python train.py --n_experts=12 --hidden_act="swiglu" --balance_loss=0.0182 --learning_rate=0.0169 --max_steps=3559
Below are experts of layer 8 (counted from 0) of a mixture-of-experts language model. Rows are named gate (a neuron's input weights, with its number), up (a neuron's input weights, with its number) and show model dimensions 0-191. Each number is 128 + 32 x the weight over its row's rms, rounded and kept within 0 to 255. Numbers have three digits each.
Before each expert's rows: a language model's description of what the expert responds to. This comes from a sample of Wikipedia text that the model never trained on.

# expert 6
Prepositions before dates
gate4:164164098052166122145065143145094106157171112137126160141116152184113144121077143142149197149112161160143136115111165181109112136148136107104091177078105195189108101090171156147127157134154146135086118113070135141124119161161137165109172171205111070145133131116093147089156110124044130178179160138097146128094141065150121146087112119184109140123121125130137128142161117174083116170096105125144113143125165075156094167130110136197091188155212125091178115118115101108126110135138119041183156138118054120138119126145135099145111121110103142128130100149149105110130154048089182122
up4:079192131151096129128109150105206102170133123130136136138144171153172114173139075163121016105118164153112067084186072076083089126156096189156117108115145117117114171125074108098118147139128115158148123126147156070075118105138100138162108124154157131139161159131105166130152127101157153106095128110147152171211166107136139165130156105170153181155126113134132129152154104146142084061144124132121168161141164158143161163115184184161154094085131147137082143083059072148104133077139136091057116104128114144150114156095141102099124089169096111123098114092112179182165130118188156090
gate5:106093138115137140179117135081158175187146149133126144166137149078121078126163123139111126142077147134109112220160141157110110076112101101139088099150160107139126130077196161162130124125101128144117095104167149132122123127132145176075079135169075074143139049140101129138132134095174184119114154124196153104122168139145143163115207144115116132145204140089136117127095140171125147120140059171163113140098136160118142140141139108129116147098165121196185111114153179116127111053152079091105123121082073127142164092167118135116147157159103107136155186110102119194051140114026129153
up5:129096053077182106186089128130113175162131103155082104115109185127146098078113125129171151105143143117133123135141097166135068071096164118145104129145084138155111110090120119183129072116105143129163126158171088085037047157136097136105109082118143131056138124099109103137196136135161137085131130109113106114133127145201098164124075174103183146130126112119156093172082142135166140126129170090089107115151121120159120159139098109142052126105122127127102102150060110134063173107131145117143132186155078072157183102062150149115115120078113145099130131142096162183094089104089121080
gate6:132128132137152135110128131150127127063121126087108080120134130125089133147090123097105144193159146114088137120098073113161174149133120107114123140130116075104159103131185132118129103180157107102054142095106178132127091144114153160100118113107106134152105123100074129107185153180176101090105100065120137101213080162125046137132134063074205107074164181101120113103107171136153128128145104131075141108119154086124142052096110140111150131166089133100094122145127176137148101116125139057113156087162078104181160151180180138139140159128155158125064159065149153125124181098128135038
up6:123093068159111136120145159138121148117134121178144136146108154120075080133106186148082140086068071137161152016142146153135113097133121091163106100157157112116096121172097139171111148163140092184105150083157098172171162143088139104105157133116088092130130092157141132097078149168132140122153119136167078149089159146144162184136111140199129197080147157143127114198104124141140117126154119103105111117116126152101128170068110150208159032125123116090148140102175124134085076165113132155138118197112120174110165152134065129156137117192119082165173084141161130083108097105140114099
gate7:161126199131190141133150138122146155131087111137163126087096134127125124113160109177120114142149117083089153133173128181133123147175107143142102063132070144135116110114085053103111145132125129165186057207080161138107117133073153190103173134068186161091126124164094129171135105164119131107110180139092101086131145228158133154112139152117170123139119157130122116159135142147133122117170113109103138136157120119099126135147157065164106122141144160133159213168099100139131156159129138162102085098105167142158159083172122089143186126075138148185113120191143107122136198123029133159
up7:124156179129159163149145138120118107137130144120165130117063065210111173114159104114135088080129153060146154123127117154097127144148101082094120074116087115138104155131057087112087160124079123124124076159108119156157135182087154202085130155073134152098044131160149124130136112175096179125082173127126124120171121163142162150165116151088123108110078160144146094191134129144122149136134159089121100172148161154136125132098190160125137148095078167137153141129099093170115195147104169173140109170151105153143124126166135111200177157163125158223137135106150097070164163110155090083
gate8:085099147116096083107155103122121156070084133140142094101121157177142142110141104108090135147083125133147136143139132093090090116127140203060065127051140141147109154144123122107108151187088172122090125126170095144136082133135096181086191113169179128147127154092107106094169187075080159124093110107148137147093129099144132101097170087124156152160133119105137096112135188136086132131172118043127148127169135124182151154098166166117154078147030080119088101126086200160112164122111146192157094085106116131106111128149071127124135098143070098161097157165112123103131129080185133085
up8:159160108164158164131124174122156090180139120121105189132133079110137117140129153140203111089170125107141115116130106162168210124099128081187151116194124090101139138094175110170117091066185093188190141074077136146123166096144138142163132119111069137124148104139111162130095099182137087159196165164102114125159153167113123149160088143133128127111123112143130153130149085138119121128102185188102132105102130116105104116110097118134114191108209147158126136172180099160143078089164126047105140116160164144149124124134173157128166191129188081081184146123121169150115125145061115164
gate9:097171109140138131156146173100130140108166153148091072171168123108140122115124153120096141135111118149102092096188117132174186191181203073144158144124136123105129188159127122103132055119101172108171086137096156158148140110119096135117147118138137115129113081141195128078131159131130155139119167134150114068201141163171193080142170085124111087102153161123132133159124135165145171103090104148121148138177127118135164201131077119120118088221148163161101102193071143168122112100133153127099174100122124101089139117110055126117107089171101113150047109157152179084165124157149136077
up9:049123132083140090166060126134136126133131091105113142155127102182075114152113157152068110119202131137119186093100132126151211132114103165207171096109114115132187110119109116151129096142110118075111117111118159155120144113175099154132139126150102186189137100127180124083172144105172141143140129063099136129127150156135136160149198086108156105127140075117161168108199116155161150086131119104148027152113117139145205093155163128139151148140151072123111143156081151133168138143177198143136157157134161098115119127145059175125166127088127090117053122154119097123122129126130139188
gate10:117140112147084055114161097136099105085184120176075084126157141101061164088171154174157124130121145139147128180087130132145094150081135135128078138129146065123164092160150085168124095194160106142106108080078095124146145112151115129095142119149123167112054077136128110093093145151119033153092056114118183097138104160143196114167121109134071125184117121088147185123157156094115123155126144162184171161157121089169090124127118135146146109117120093097132152150117093105106204094186110138143157130081091126057137094165107079120121124127136075132170132142140090156125182141141089151
up10:143101154115199100135077153128165116176090095101141129160114122146127108087116099133112056074120115125123170081135107168120123164114113146108128120207031119116138116115169133148109073044069168137112144071169141141124121127165135097118194108129113135082163128108147117094118113128120165160168121126118090141158094171131122095078136079101152114102159060202108076147146149099122129104158148056089132087142160179140150143150105172097122126151116095109141112107150134085168141132060173152099082141127132066175097123118085112121209132165119141153128128132099172077095057126104158084
gate11:088121182145161134183123179074094125130132119141143122110178106162173244094091113129121171107107144174152085096141087150116125090108103135158161065150148144132136100098090082106147092165150107196156104119089064075104142145081074116139108117164144112115079098070142080116143146073132088150098137185163138132182142100125137131171090151171110118100127153100125129114084086182157165162139144120141132124158176140154109094153120162199070131082127107140151162113144126155108116139123150144097185134123103210107153121155096175105155097161095145190145165168098102078147181151140099147
up11:130096110183118136095153099177100106165161133158175102094133116109153165187099119170121148158126160084118124113148127083185143168163098129124100112134125101091150178174192188157168144095123134137089201140121170130171144141132136045104092134149131115048150152169075133046094145161135176162094102108058092133103181111193100134111154104137109126181122112192124153163082108119105166067120096113066095134122119118123109142111105133093173110127140080126140107092173120143105125106133201219137139090131103122091091124106087104119187126131116129090134119133129132117141170171142155075

# expert 3
Mid-word name fragments
gate4:165079223136125138071123150184118077075119092135125089118107165176110175112149142133097119136135215162111148102120095111151154088093121142098134118103125147130067126189109199121158191132095146076132120189170068140172154080176144144107150132150195132137197122125109124144074069121075093092101137160145114097132140143084131163142162110125124131095124132126155120101145111137088188105188095078124133112179113170155111135118110220158139106133111103150162136134133122159146102127129126135178164123184105155110148064143126085155117187081101104074079123137138147134081105155091128133
up4:178180138147120162173149120154097160139107147121099079138176103092114103147078162068189110166098175114106172065086167162142081126148107110114134091114131116144107193111163116105159102125081109131131106126121072132177166164059091136125141139065131091121087149168151127141100078156120157118175173107137099099159079114099230107140139102139060171097131094110124136114124122161110074071082124127138175145163131102122118100146066139165116161214142112138144153163123121129116107117135118097136097124146148171081124062166185080079170124111167127117068171119170152132148106093149157114
gate5:095097150114137210161108156192140141130172108100104119151150119133106126159147067173137168090131202115122065123170069167175148086107093058108127111126072124098142106117146128133149164139126155172176163129143107144082138156122181096127158170064097101148193051103110118125096170088120162127176155120140128157131126122104142091176100099169173115099127078103122084143119159152106119107165183125141124154129164118125163122119178132028127108118126110152169055132153127107116128124104153113158121109131150136102096065134161166149134170130094084211114143072183167138077106099156120113
up5:060152118099042152134137094185129160140149166179121092160104193147123121157174153177092135153144101133127106111164083132126137143147138121129088093182127148159099151082123112137130140089081142144147132139134099078156145120085152139143133149119148094157141135092130122103139108086107138093127054050100128162155183070101113148088116128149094146130156128104141140073102136142143070141114179155150141094070141123090118191126108138073120197066116163077151165043126124176120100101152188160112074102088110107147125152135113067125058083152198145147171127076112113109133127130173179149
gate6:118059155131116146129126151153118064123158104145195116150099101154157127120069168150135146100083123135093080113143166116126140077123102110164137058111216159113123180115129109069139139140202156111115093119121104168097086122135115127103088116242134167156152088136175149126147167157147099111136080131115139145086203152137081123143179181162100092184144163154072138119081173136140094138187153190110107159147114118193149149119145069131094107110149122154148109158152103114162122090142123131083151092129098091150117111210092163111159111159141170125102153116119095080107090148151105101
up6:165163136123128135093105107042168182090103175132130162089143165146104141152100137111121119121174147138125142129130065138159111197076142150082125126174079123227124076128150149136112099183096103190120144125162119079140128138064134077110155159090107147094109154152106119167037152110118113141133151094111092168118050134094141104092083075127117124123145145094164156154206124161157161110072156101142127117101135172119119103216118117149160185176119140132115107117109173141057109173097138140138140121083125137097127118086168091128131178071120089163084105121149125163155143124130126169
gate7:146166155137092136151105072189147060143164070146118134095152105161180135152075163128178132123161115139113157086126104044184077132133080149126103149134089101133174140124136061146125170156123134151130205105136113040108084118087124099114101094088158130141136141203120153084156083130128102122104127194170150171099152151142088131115111122127192106133089154048121155099144104125187085141104171077158145160180151133158117166142154068084181146159110150125126106127122169119141156080094127123132119138125099095130155106097123149076070119137183068072125126132145124144118076107132101126
up7:114120109143154094120071055190103121193145143167137122093134114117143138099145111120111114118173125065113133092104162152083074137103107083166180120083110151095123146124211089130117130161054094112100187127091143142141116117162109071101099161100209153098163099157097103119144103132060064130105177162124146131141175136117174070126141139060101046111166119105148210117149057164156083129145112118166124147149100137097145128112147111156126117141111141096139107131142138172104179091136108104085113153149118141163151105063108090098108189136087157169101138138190157149114160133139113094
gate8:149167176140126126106132132167095177076120109194081128088068125141134113165138112129099134119109145181136147168189177070174141155122168161137100123159116067105111115198136157136121104109100126157105138130164083097123135142169115123158145137090159029178159096137081164156114131136163104118075117135089217174124124170148098132134124090143071127137135122092099129150097118149146114183101111175088128104138092125103179138115125150117093166105129117135075122133190120145055097118112109125168135101070149112154084116210162098171105135149113129165119098132083140083098151145125110240
up8:105156175203099129157134117123130081085147115072082115082157120084108069027153144114137149189090124133087178129131146164084113125140168116073105113097166136168108095145118096083139099199131144102171121152065149150100133091073081185099138136119174172131098097142140141162139140101117124123119139085160083128097152112117152128113114162112166151079098171149150166101150177118133096117114202113159107167147202163124151149085081131173115063093151105148146140150136118080130166109115107152098090159165149163144118078134080173125071141114152142156123136145106155056137069131174103110
gate9:157075117123074090130155143063111060110112133052137095132110142109139205180113144105108121097169098115115120094125111121086153121185111118071177190134108145117083103174166079136113149176148128149189113120107147139136134099130118093134123151090097100139149166113154090148098140120135137126148144112177172164098163205146147068179128163135115109108086073179133111090144100089076120181186112136114135169168104162096098152169158114138133092097103135092125111141180202118124104085141114086140119117106166167158106179052158112088157128106150100087167115189151114161086133084114185113
up9:164140176172080139124155127113092109143099093134127094136069103109102144120169140108124155108154103132133134093104085142130126169179158111097150189099169096138079143162111083114120127163137134146212111155141143179115099090111126149140197208121117127118158105107136064146088104174150156142131140121132172176112079187149164094187141137157163160098092060097102191139136131184126113126207111091108193157157082132143127149110119085157086132090125149092143110105152161123086131096171138113160079118081187134161079122102146098146136195124171086107186102145162182106087141105126116067
gate10:115122161144103122128103152097143159092088120214126161120131131155127182060150109146111081115111090153130111103131118082210083129186119104133132138075093147105084130126073112131124101170131096080122119167141155126113160122072121129138118136117161123097124079126159119152118139087126091125133117137166121192150110111169085127127142208182117168100118156192107095181093163108167107144178097122150131150106171077123096164106143116136075086076137148123087208137146124152162108098108106125122152101123153045202207132153105135130129099122162079093116072139179158156142159108103076048
up10:096153115153139106095103148171152143189163139128122149102082076129157105177083107057106146121164117072096166136146129163080184147144140165152122105157171074177149097081172081083108103094080137139125117083140118124183158114164164188105178107086118139194161072147114112107120160173121140178154122135118166105095138170140135116089090100154058120123123178071112156078140135113130134103127140157082129130138188112128088130156162121093197106180080092135114111149142113132144160151089204152151145186059149183146074122090165088078092128151100127145128134141116114089160091165122125128
gate11:114126114183125147154155129087093142110133106089144164166169137057141141055091058123140165144122183141137173143135080123163126071090155161106152135130144085105093111108157108153142057078180138151180139114053101144114100134109137141121178095093110119136142065122116146117119137121173101080094125140153163169116119073086094129171151190138113098148147159098089109159111098055128087117122134101126103112151212161111139117088129171119136179094102079207131144154141097088082103150123111128179133120136143148097107135151164182088133140168125151038173082138169118140059118168151120134
up11:169096156069128086166066085164145161188107157139159107149138134115137098198124145145121145087088150130080074087103172128133132142149021110187082088191122140204145133138127139103107159169123115159125164163204127133133125161123099150111047108142136139111086162101155121140071175105132132121130141141176108154139129113160134086072144078119102175084150127124115147150132187099151129126146153107152103153066067054174119145155155109115145073091067193149154134085143162129145135124113127129085127087144157140203121127137110115146124108084097127139187125129102147109175108120088109133

# expert 2
Parentheses after names
gate4:124072120150148131147162165138182175041156173123103109164159082152130146124161150120129118090137146121171098152168074169122117069185102122058128113147107110105151164087147092142111071118144140134053154220133173152128092127066137047149134152115081115101096133140095132164164071115121105080129137143111104172185148140133136131124048107180124170184122144110128147149145090142161090132121150084099084099132071121130183098144134081158114141124137140144149151136068177149139107160141103108114139179153154088167146153127139095102130153068150132183156084170094084109139124082123124077
up4:110138116089143144157144148113152111116121094131138142173069126103100122150125112152173185129098105094094167051110161170118124153099135128131160191063228194120118137115092198076094152128118172121139144165175183156090142110085160186132097145169141120096164064117125201120101140149151162114128094125087123096130125116114161094109083130101144104156130124106119084121139106081134144155109136112107021111115150140106135119160087100172071174146082148123152055132186074127180197152107067102121136091151111157094165113140128156127130113178117120129092131154142144149155169152175144142
gate5:220117166107117123137162166142120119114074079166184132148135165118068088163178120124120146125091133164145185137086159186126109127102095111074118156135099111147211095148139138136057140115105107140140106132201123136147114117095116221087116156191103096055086123120108125134150181167125118099109099117138115133121140100172134098153170146082130122142209097094152123109102133134152150114122111145102121132162150175164147147097142140135164141146158198054121145126101125139101123091075122181085141106144122102155041152104141144133150094162132110203111127086172130112043111103128138150
up5:187180100165085171113145148124105140045122152100118141169152150146088138156123072150106114150160137087116147155170145121068124107126139139157119069109120186115103145146121104126119142120135081128198135136109141118155128163173118069143117135247165120114137119118140149129090135108138136096132140190161110101136067169133160114068087080145120134121137147160066092099097163140170200104116160120146089117124108101155108092138157186125098161143100140124058148123150120125125217099141055128076120060184138128095123080073157156069075153101140137134149144155129154132116164106146080086
gate6:116098184134112146104074175121126160175128139134094151112118214143127128126113191138111110123139105110140111152140149109132196108107099095189170155115155119101156173144116129125102120120140146187138139104127117169120191164126168210140119187102162130149122150168087126160138116100122171116096150144099123105186100131099135098159190123112138145138128121132097147119098163180124142075148113088165207141174116114165143096154125141161086056140065114144178130131143079079077099068142159095151141107060134085140118179115168148164085149158122161139099142164067164093161104190036099112
up6:077131126113143084140124087094132164084105092128098150167102175110188164154172168124173087121112090093102088109099113141116152089150113143190086129098194121122104197121104146111127089142089169124112098172114120135081085156137165102119131079137195108163171164122152072200108161167111118185099131128150120154124061150187110106141168134103131127161168140177094042149080169154087080137109111127142162131126102137153107203135135047105123151128151135086153164142089136086123141117156126220138114140155176104132140143165066074142158154112114118143106129173099131150187123149144129123
gate7:133054164122131124148139164163124131098109195114138156155154110153119141073107105067184129132139133161153147138129086142154103124164138134152147132109123072192179167125102112148092090136120136107135066111107076088103102086160106159126121153120128132117108100138157127122137127111105098113081161085057150171094112169154128137113192095134187193145120168156119141144099218176100062135207078114208122054150136113121150107140125088113103117123155098147066106123077138161107104151100113143083111052133146095130147096055141103123104180170157174100106135153173118104073129142120110085
up7:160137113119132123166126092056167149137148111141141109137102115102127124152150136209125097074074104113097116117068198105136108099117111123177102151149166149125134115103103113097141176095155139128125162150141110140132219127145137102120089121122161143135097129141140116159139145155130152132116117167209086086147109084133121142140133127075091106124162158128151089125153067071189185102109127145054098129145160121114081115142171150114163182113122150105163175148196130118177151090111127069149219160199107121117091153196122177190190057115117110155189107121100137140171092130117148157
gate8:134193109123126124137169136093196147141148101061086160172127136127157190120121103128104080127093182121152061155148132124153158136079072139161177157097176162075143118125070160108092099164148101090131107151118103111099138169150139182175130139141138119115164191089159145113106092107213133201131070121119116083100108150067097097143139129098127128115110168108069052110112119150111147139149123171128151134128115045100137152178164082078139159107139109167128155099095118155130139157125161103158143158114132106119109154112146125166149162093122067154112075143152167173147080190161144198
up8:113122129167153138173108092172114113126119101067127028110086131103141171142119073108144146160165141121132158139153103105163122172135147180125135122095135210152113137173150127101089125129138132119096121158131094093079150120185172151134090100086155127135165125125134108068132089143106137083127142158077121146067140139138155101073123129159147175116125125124131116150137110129156104179202127100109092104136140075150187104079155111158209220149145130196143175125179132084137194125158143104147154206073099166138121123126089113144157121099186132126019136129134135135086134118160159120
gate9:162093143128135204111109127123068070108171080120148113149101085154104134096183126098099160109075085156148140175153113126128215123096078092144133129076140148082124114120103134161134132165061112106038157171103187078112076162152117149123116144141130101096073162095121075160157148140115099068127095094140119110153141160150190154222121139154101080103131130122112096066069130113134130121108163126108137164161153106130081211134142095119129173133172115140135116112102095128139172088082073185121141142129146086128116102099136134095109137150143103174105110122104174154072110105072159133
up9:146135166123194113136131087123145127205107155113225134177139176161129123160192084092126093144140144153099134119104126085058118096104082132158050119126131166096149130085120130133115166137151103134163140105092151162152154185085137127133090169116196148115161134117076172096133128133125190169137093165136135166104130072189114103200126072132154109141150127198239155155146156098089099144138142118145118132143128127110169161072115041103183157135142145154149136115109175089136158135090120077136133136124144072105134117141106143131159165134138095109107070114112114089083111133152095119
gate10:134070142143132126127159089095192182126134129097155168103144114142138143044058165135155112115162139139101129147114128115069133136135093109177106088091093141137120113138103081128124122151083101120079167127184115057118128119090112141144122074155107117145129107147152132119131194118144114129145124163146128169167118100108229091163112149098116199117169116085130133140106148060101140146141131078082133066161120179118177192148121131174132125095143136087137125183086088193101089205118069189184096108203105140146102114100138148130098112132117137094169140088116078104075123115109147168
up10:112170077105150141124162167098189114126174114088108166120102149155103076072110091130103130099104172180124078109086146091143128122139130095159129078193088115114161062147174123104179121170129130136150129094112095092076171073145101143161128113183143094141138077149092155137124119126165132149186077141136122074163149120174142156153103116093128170147139127094121150139197164106077210154140128087093098074178112088138154146173122135134106136109162145109171141194113140163146131127144072141135183160196108147139063200102116159084149112061146155087163113100134143086131093139156127095
gate11:089149150102070128102141145055140098143068154157177071125123171141093108118151107152069152130144136083134129113139154082101138120121180090152084131104126059152083119123169117148134137155156100139089109145101138127142152166101037115093117105148130140107185116129136129122092121126138175109130165180186151133151136115089154163168204158117171128072145113194157057110063110082119102123094139127106149165122151113156087073133125148108103094150122121127127161094138103122157133089074058183065069110198112089166136082114102155122134102099128141203148138122095096149168102151151195152
up11:116205105136103097103090140185089115118097172161188095106129145164144131125062083149106194156149161072197200116149137117094136166128177098115144123098129072118106124173182068112106135191117169123092065143093162197106164079089094111135152132154169168136122154131128190143073133161147157123109181091129119133156175087159159121168182094067154142102138146136105089174131130078119107155123114132133167090107117113149053074156151157103118131122099067109126135128103144142089150123082141156118073168118110137161149125160138147112168086098099088130107122128107128089127144146183163165

# expert 7
Physical description words
gate4:145156087140148156120121130127124148099136150139132130113156082112140078132188130091122104094095115118111169119075074122081143196186175162119184124169143164133144119091150050158177175067174115094110125095179173114125112103094093095156188170123095126149124083171085161161099143139095165167101091186125128160108184114131114060157137127113089147088119148097183110160131108156078110196095116157113115113139145119134163122075138113138134201120178121154047130098165122098138109185119176148147064072108094140149144128114147125141191113124104133160095149148159139072170119190110144137
up4:073119163107136084112150216139132147148135116093099112156052150160120178082120130114140175134125108158157128109104140159136089123097112087103101135101093091073136097155104155071042089113119148121108109116098129143138127190102124061110106138152122138168158159108147051082153149174164117164150128090142112109121108130149187118144142106134153118115162082168129143077119103194167116081128111144127127134140150165116138150171123144157062121199093103080214119191064082121132212099126105123105134134139161104172103105129098136122067144117122165149143067151129134190129145079192133121
gate5:128170128137110149114111143128113135075121073131151137144050125113155114032182173136087214127130155072100173167102160161149080095129129122124146152117202096122156154126172131099182142159122102111112118137142137167147152119128090119105087123149083109096163132159091126137163090137134070154153143089121140094105187204102124154105153127164055183095087134193079136126136163136083054080096131094144097127113140146150134071142114138157122093129118188133121136120115203141133114101119101100133139158111155155095110146132157108148149113169181112108132062168136145096049163072107076148
up5:117113128102120111097163100136110122166116184077135185127135150155139126089178126165122082146137116156090099099158075158077051128107216117057149136138136134114110188176094110132058088072120128120153103142096126183199160166150148063125112110173133046115117115131118060116187095183133181100096103108127164169134143125078173150072136158159140133086140120092108129197137103117085123107176119096121090154151190131178139112150124147140160121083132123112089110149120160139121110040132169096155132125123129126109106121104115136159118148186164172113119088119152117095088162089149103144
gate6:073136145189113099122117111131117084123205126162123087168127102136158101062100184123062092168124175157115130105128101161140110117064124116153115175179120134140124125083114138150098164111104107134146164150169113135183177136091087189160124101078160182098152153101155097095133136144130129171045105126112148127149091143100169098128156122121099108088117182126109143111097110166172089193132071131095098112187178118126178113194149088125129122103124155107121151185076199199123098140085155134142141101157117184177137113090089147067164170161129079133134183156111111151096124119115121130
up6:140165103093154120069156130108100099149159150141110113113089134146152075141177054099112134114144188112083105128133121087187147123134098170102151163063133121124134039060078116129161135111108124165098172117080104109159093139132112106093141132178072158138128120232063129097129130154121108071085118147190152146128141116116159146150154133151197142141134144077158092124142071134140160132090146109129116088147139105125122096095053121150201141198115117103115113159126119166148146137114134067066131116075159109086164165171100087139108132129109094152186155103140157138135047152104131143
gate7:107174087099135115201098150191093137143161074115140118138101078139133117115114178126119159076114126148107112095121095128113168129114076099089154106060081084102079102117116099101131115115167093120133126122068103065151187130080123106165139165131111081084135194145098142164087195136123101142156145110175128156161121128113152163140145067142146128166149183119036129112145097154104126057076136128135139151164100092105098043133133139094077120107156101179135149156153092194150117148139144094136168048160140103112148108149141115114106152111057141114128126197107150096175165136133100090
up7:134174111118147112150130140194125140126179093160164115149086119118097135125092144135151115111148100098097110102122090118095103098121088059114148103106079076070101087141084108159119115160133110139124140116105101108139167116081111116128234215056085128117138133127117138219114184119078152092104117112183134092154143117097107139139141113155142098196107104155082116112166095151092106123124163105125159152062128129087109040128110112114112098128087098155151109166089103097134067121069105166126115088173126058082162090169126154123104083143102078134094133167113179140110102123189154118
gate8:143119091100100124130109169105106088181144116075150124098127133127144170117043099103166202122128117093166122127107079096164081179140134126129154168114136120119143197158109141152162143119131133125160098097173113128116087121129091093119161081131088166109110116138138155168125112086157122118142114188097123130173103157112129156159091109179173130111166151117142085179060128127100149123162146101108102151125176122104157163189141104084162142164131143193094163109115172125121172101124167170187156105200070122090134099159110115213044112188128125108128170171111128119192058146187120166
up8:167098140119126080128125176128151126182128175092135088142113104140136141140124139161172115125107170156072058148163154169087176160125089082167135197120131119124102140138107114180121141155156126124089112123120097154156089165124186107172101075186180115157128203077129120078115104132141152133132145142103067067156096172149113152159122201120098126122110165143146105127122116084116117165102172136068157087178132146140100122084180159139089147100107087122151116117123172094051128096135168080083071146101112076071161138118170096098123188120077134094095108137190059145140077124143130118
gate9:173155107153151175168144070182134120146160132134232143128118119147115097108072133105105122132115130135100112150163093140149180189107085169099139138129095122131137130117149117143179167118135133100059110147138162152204118093196100080111109123156081168178131110109134136162077115077176144146152123114131111121049139123116140107203185114098145107155120217166149132126112143098147160085151168088067140120146116125102148063113111167083081126119110128203146168080112169107146142101106087129128107118099152149081134105125127074086153087187101116066124099148123155146189090154150112131
up9:065137119151145158131126096090163146138110140090050130136143152153187153161091040224097124094118124107124112153139126116120143137094116111106108121105130115102064156100105140121108089151143140107154104152128113069157130158121123123136089121071185119126151128140157124090164175174119139086189121131123104122124133132103127154121105144145125095133124129134100000150177177143083163101166169186145123189147099089190112134096147137133149104157118147125138119139081087097104153132048201133102135106191128173148110094100100130122062122108157092184084153084085120077091153113114142128
gate10:132110123133091100088132159140125080147089102138089166085157073150167132145176003178141156133153179146120118059133153095161139142135103091147100128149101091107154164106103129151134072110204081146118151112107160086167069090160124077110147147144109174143131087152154152108209136118135102165123130104124160162126159190159080126107137135163138159086147144121153127111150158121146133121102088051164087056122131176061117110175144143116169086108108121117137155088119112137111118046156057128139096111108159095133069089202119125142089103136162114122129142126094139086083127116150112121
up10:111106063116115142116120176134087136169119137151143168135134083106098114128131126157113145209088086168127145115137125136154146146058129148145092158125107153186178145094136156177143189165098091153132143104092083135139093108162089054128098097153179137148144176096138100138108105122145188093150130029122140158122159131124101095110141124065084165103079134084143103145141122131201155058080123173125091084132085177084085136117123150151105090114095119131114208118196127118123132093129065113146128105102101185132147157124178178130120094084193164139140166084158157095111103122124159165
gate11:150150049086097182148125125076102110156133162149134186140192175130091132122136125152054126116141121131139119091145098060098115085152107132188129147140149104110128077126175022141178150106135147174079130124144162094150113085154111139142066127162138177103159108120139145095179182122103133172154089155122170105127125219094123151080092059111145080125140210130154078164102153115180140132107155151122096116164161159108156145179155188141111143112159165091163163093180167113142127101143119127096112100146089093174158122140105118131160115143123087103163117084124088093162122143145111156
up11:145136050096097144163126122142089105110132111160124166119192171195081144082177148082135127099182106140116109160150128144140123111172086118243150166069179169146127151121136099135146105112140135148128113133093184064161124130130142128143119121052079148153092097122117083100184105157136162110147154119139180177152116212120129132174106124125145078126135189163132111145090105155164078163082123156122068098146093162188199126133135134119150154135141111168093118151115135137106146094124101082095090114183106132157192160102129186129173121085138148144161160149113113113125073132160157088